{
  "n_layer": 8,
  "n_experts": 32,
  "d_shared_expert": 0,
  "activation": "cubed_relu",
  "router_score": "sigmoid",
  "normalize_top_k": false,
  "routed_scale": 1.0,
  "balance_bias": true,
  "router_bias": true,
  "norm_eps": 1e-06,
  "optimizer": "soap_variant",
  "lr": 0.00703,
  "batch_tokens": [32768, 65536, 131072],
  "seq_len": 384
}
Below are experts of layer 4 (counted from 0) of a mixture-of-experts language model. Rows are named router (the router's row for the expert) and show model dimensions 0-95. Each number is 50 + 10 x the weight over its row's rms, rounded and kept within 0 to 99.
After each expert's rows: "comes after" lists some tokens at least twice as common just before its tokens as in all text. This comes from a sample of Wikipedia text that the model never trained on. Tokens count by the router's weight.

# expert 29
router:54 48 43 40 77 65 56 47 41 54 62 27 62 37 46 49 47 44 59 56 44 47 51 60 40 49 48 63 36 60 47 36 52 41 57 50 42 47 56 36 57 63 68 40 46 59 55 45 38 53 45 30 54 58 47 43 43 50 40 46 52 58 22 43 58 56 41 53 69 71 62 51 54 62 55 45 44 35 55 47 48 59 55 69 35 54 39 52 70 47 44 52 48 33 54 56
comes after: " of", " in", " to", " for", " at", " on"

# expert 11
router:48 50 64 43 45 52 48 59 40 51 47 35 35 51 46 60 50 53 34 49 55 38 61 52 39 39 46 37 47 53 69 52 57 46 48 69 45 53 53 41 53 51 58 42 55 43 48 52 68 49 68 48 41 48 65 39 54 35 35 50 41 66 36 46 75 59 40 66 61 46 38 51 56 57 50 60 45 66 42 49 28 46 62 59 59 48 50 43 80 65 41 56 45 40 38 54
comes after: " the", " to", " and", " a", " an", " is"

# expert 4
router:53 50 41 33 51 46 52 68 47 29 65 43 67 47 50 42 58 46 44 67 49 60 62 59 61 28 49 51 37 52 52 43 60 57 55 69 60 50 50 45 57 36 53 56 51 51 41 69 60 61 67 51 46 63 45 58 50 57 53 56 31 67 47 38 51 46 47 72 55 49 43 38 41 65 46 43 59 38 52 42 48 56 51 50 61 33 44 38 56 74 43 59 61 48 41 35
comes after: " ", "–", ".", " (", " +", " −"

# expert 7
router:40 50 65 36 49 60 61 50 38 39 48 37 48 50 46 51 35 51 59 42 51 56 74 78 42 44 42 33 49 53 56 46 61 62 42 47 49 68 42 55 63 47 43 48 73 48 53 44 48 61 57 56 46 67 44 39 44 60 50 52 41 69 43 50 70 46 36 56 55 62 53 36 49 56 57 62 51 57 40 48 53 51 58 57 57 41 30 37 41 70 44 55 71 54 54 44
comes after: " |", "-", ",", " by", ":", "."

# expert 0
router:51 52 54 54 50 54 74 53 42 26 44 46 70 51 46 51 57 45 46 52 41 50 53 59 60 44 42 57 51 76 57 47 58 26 55 71 41 52 40 26 51 45 60 47 47 54 52 59 43 51 61 53 47 50 68 54 46 50 47 51 37 66 53 37 42 54 38 64 66 43 45 54 45 55 36 42 50 28 65 52 56 49 56 41 53 49 39 51 55 69 45 65 73 43 45 51
comes after: " |", "-", "|", " the", " (", ";"

# expert 8
router:43 48 62 30 74 59 60 51 53 40 40 57 69 46 34 47 52 44 47 41 54 53 52 53 41 54 67 52 53 46 58 38 60 42 34 40 54 46 40 55 35 55 46 49 39 45 35 60 58 63 45 47 44 55 63 47 40 46 43 31 32 73 47 42 56 49 48 65 54 54 59 63 60 70 51 49 29 65 54 46 45 69 67 55 73 48 49 44 61 47 49 51 53 38 43 52
comes after: " the", " of", " National", " a", " The", "'s"

# expert 10
router:37 57 62 45 72 79 48 63 48 28 64 38 55 61 40 48 65 55 49 54 53 48 52 54 35 36 59 51 28 59 58 58 49 53 40 60 62 54 54 48 49 49 51 52 56 41 33 34 58 53 51 51 55 56 53 66 50 43 41 50 51 51 38 50 55 57 51 67 47 55 59 46 54 61 56 56 46 53 46 43 27 56 60 59 41 28 48 22 65 45 52 64 52 41 39 49
comes after: ",", "1", "0", "2", "3", "s"

# expert 12
router:49 56 52 52 59 50 68 50 57 53 44 41 73 54 49 32 50 46 41 44 31 36 65 58 48 32 47 53 21 45 52 38 51 42 47 58 36 51 41 46 50 48 49 49 60 48 43 67 71 58 57 46 51 62 56 38 41 57 48 44 42 69 43 48 56 60 38 56 51 55 47 49 70 47 61 66 52 52 45 58 36 59 60 52 69 48 42 27 59 60 31 55 64 48 49 50
comes after: " ", " (", " in", "–", "201", "In"

# expert 5
router:58 49 53 44 47 49 49 44 63 31 60 59 56 52 50 45 58 67 42 52 37 45 66 61 61 29 47 51 18 46 56 31 52 45 44 70 50 46 55 46 32 61 54 35 51 44 48 51 52 51 59 53 49 67 60 49 41 53 41 41 41 63 35 49 44 61 55 65 55 70 32 41 51 56 47 51 49 59 56 53 48 49 52 48 61 37 42 26 53 57 44 53 63 33 43 65
comes after: " ", ".", ",", "′", "°", "–"

# expert 21
router:40 51 41 44 56 70 58 47 46 48 48 31 59 59 34 47 53 44 54 50 61 63 54 61 46 50 57 45 35 43 50 30 45 47 49 56 41 71 63 54 54 51 48 41 60 61 58 52 57 72 57 36 51 49 39 48 48 37 50 35 46 61 35 41 46 47 43 56 58 61 57 49 57 81 52 56 32 59 60 42 40 51 42 53 39 33 45 56 62 52 36 41 77 50 40 51
comes after: ")", "0", "1", "%", "2", "3"

# expert 15
router:55 59 41 51 61 54 62 42 62 45 57 49 62 49 37 39 57 57 51 41 48 42 63 52 54 37 42 53 55 49 55 47 50 45 48 65 57 68 54 52 46 36 67 59 49 43 38 56 49 45 58 43 54 44 52 39 49 55 47 44 37 53 31 33 53 59 39 68 70 65 46 40 64 79 60 59 43 37 57 30 30 45 59 48 47 33 52 35 56 57 42 48 76 51 47 51
comes after: " |\n", "\n", ")\n", "0", " JPL", "%"

# expert 28
router:36 56 41 33 51 40 54 60 45 34 45 63 56 61 47 58 58 46 41 40 48 46 45 64 31 44 58 52 47 44 62 54 69 51 40 54 56 46 49 55 41 51 54 28 41 50 45 60 76 66 59 47 43 49 46 53 33 51 41 35 39 67 49 32 67 48 42 54 38 69 42 63 56 56 46 64 44 45 43 54 44 74 58 57 56 46 43 45 60 50 47 65 46 30 56 49
comes after: " the", " of", "==", "-", ":", "202"

# expert 9
router:54 51 39 31 50 68 66 53 58 43 49 42 58 51 33 29 45 54 55 45 43 39 53 64 65 39 53 33 42 54 52 37 48 26 51 58 49 55 61 44 61 45 64 40 50 56 54 67 43 64 53 35 51 56 62 43 54 61 48 50 45 47 34 39 49 47 45 44 49 71 51 37 40 76 57 49 50 66 50 41 49 59 42 54 55 47 55 37 57 61 23 47 56 59 47 59
comes after: " |", "|", ";", ":", "°N", "″N"

# expert 25
router:40 48 57 46 56 62 49 56 42 51 63 34 44 42 43 42 53 64 59 41 41 37 58 63 42 51 59 61 39 64 52 59 50 36 38 53 56 62 55 49 46 29 59 55 49 41 39 71 58 50 50 45 42 45 46 59 35 62 52 36 41 56 44 41 51 68 35 63 64 63 48 45 51 75 50 67 51 45 59 35 53 47 58 54 43 20 52 44 66 46 46 62 51 35 47 50
comes after: "\n", ".\n\n", "\n\n", " |\n\n", ".\n", ")\n"

# expert 3
router:39 42 43 57 47 46 46 62 33 47 43 38 54 62 46 59 51 68 40 49 45 41 74 51 46 28 36 42 40 60 69 58 60 38 44 63 35 71 62 55 39 60 52 36 54 36 51 47 50 76 55 47 50 54 74 45 49 44 46 43 51 61 49 43 60 54 35 66 46 62 57 56 45 56 43 40 35 40 53 50 41 54 51 40 53 43 42 40 54 62 39 55 45 41 62 49
comes after: " a", " the", " \"", " and", " The", "'s"

# expert 16
router:58 46 59 38 82 68 52 58 32 49 47 57 64 55 40 39 55 43 62 40 61 39 48 56 63 30 54 60 44 63 62 45 60 42 53 49 47 57 32 44 57 42 58 41 52 52 54 56 68 47 47 54 47 65 67 44 51 57 37 57 51 65 47 31 43 57 52 51 58 52 49 36 54 62 38 43 46 55 63 34 50 62 49 48 47 46 35 61 54 54 39 62 74 43 53 44
comes after: "\n", "1", "2", "3", "0", "6"

# expert 20
router:48 50 57 30 58 53 50 53 35 38 50 56 59 34 38 47 55 53 50 51 39 41 48 51 36 30 39 57 37 66 51 56 59 59 42 56 55 47 53 74 50 41 61 34 74 43 55 59 50 60 58 48 48 35 68 58 39 50 39 32 46 50 49 39 55 68 43 60 51 43 48 58 51 63 46 43 49 57 31 19 47 41 48 56 39 49 51 58 63 45 45 37 50 53 36 42
comes after: " is", " was", ",", " it", " It", " he"

# expert 13
router:37 44 51 57 50 50 70 45 45 46 54 48 67 54 36 60 56 47 48 63 54 53 55 67 57 57 57 56 46 52 57 33 72 40 49 57 57 71 41 48 59 57 56 41 49 50 57 56 38 49 51 52 45 48 57 51 38 52 44 45 23 62 45 49 55 56 46 53 60 41 59 44 65 49 45 65 35 43 62 30 49 51 61 69 61 32 51 33 68 53 25 51 60 36 64 45
comes after: " |", ":", " (", " MPC", " km", " ·"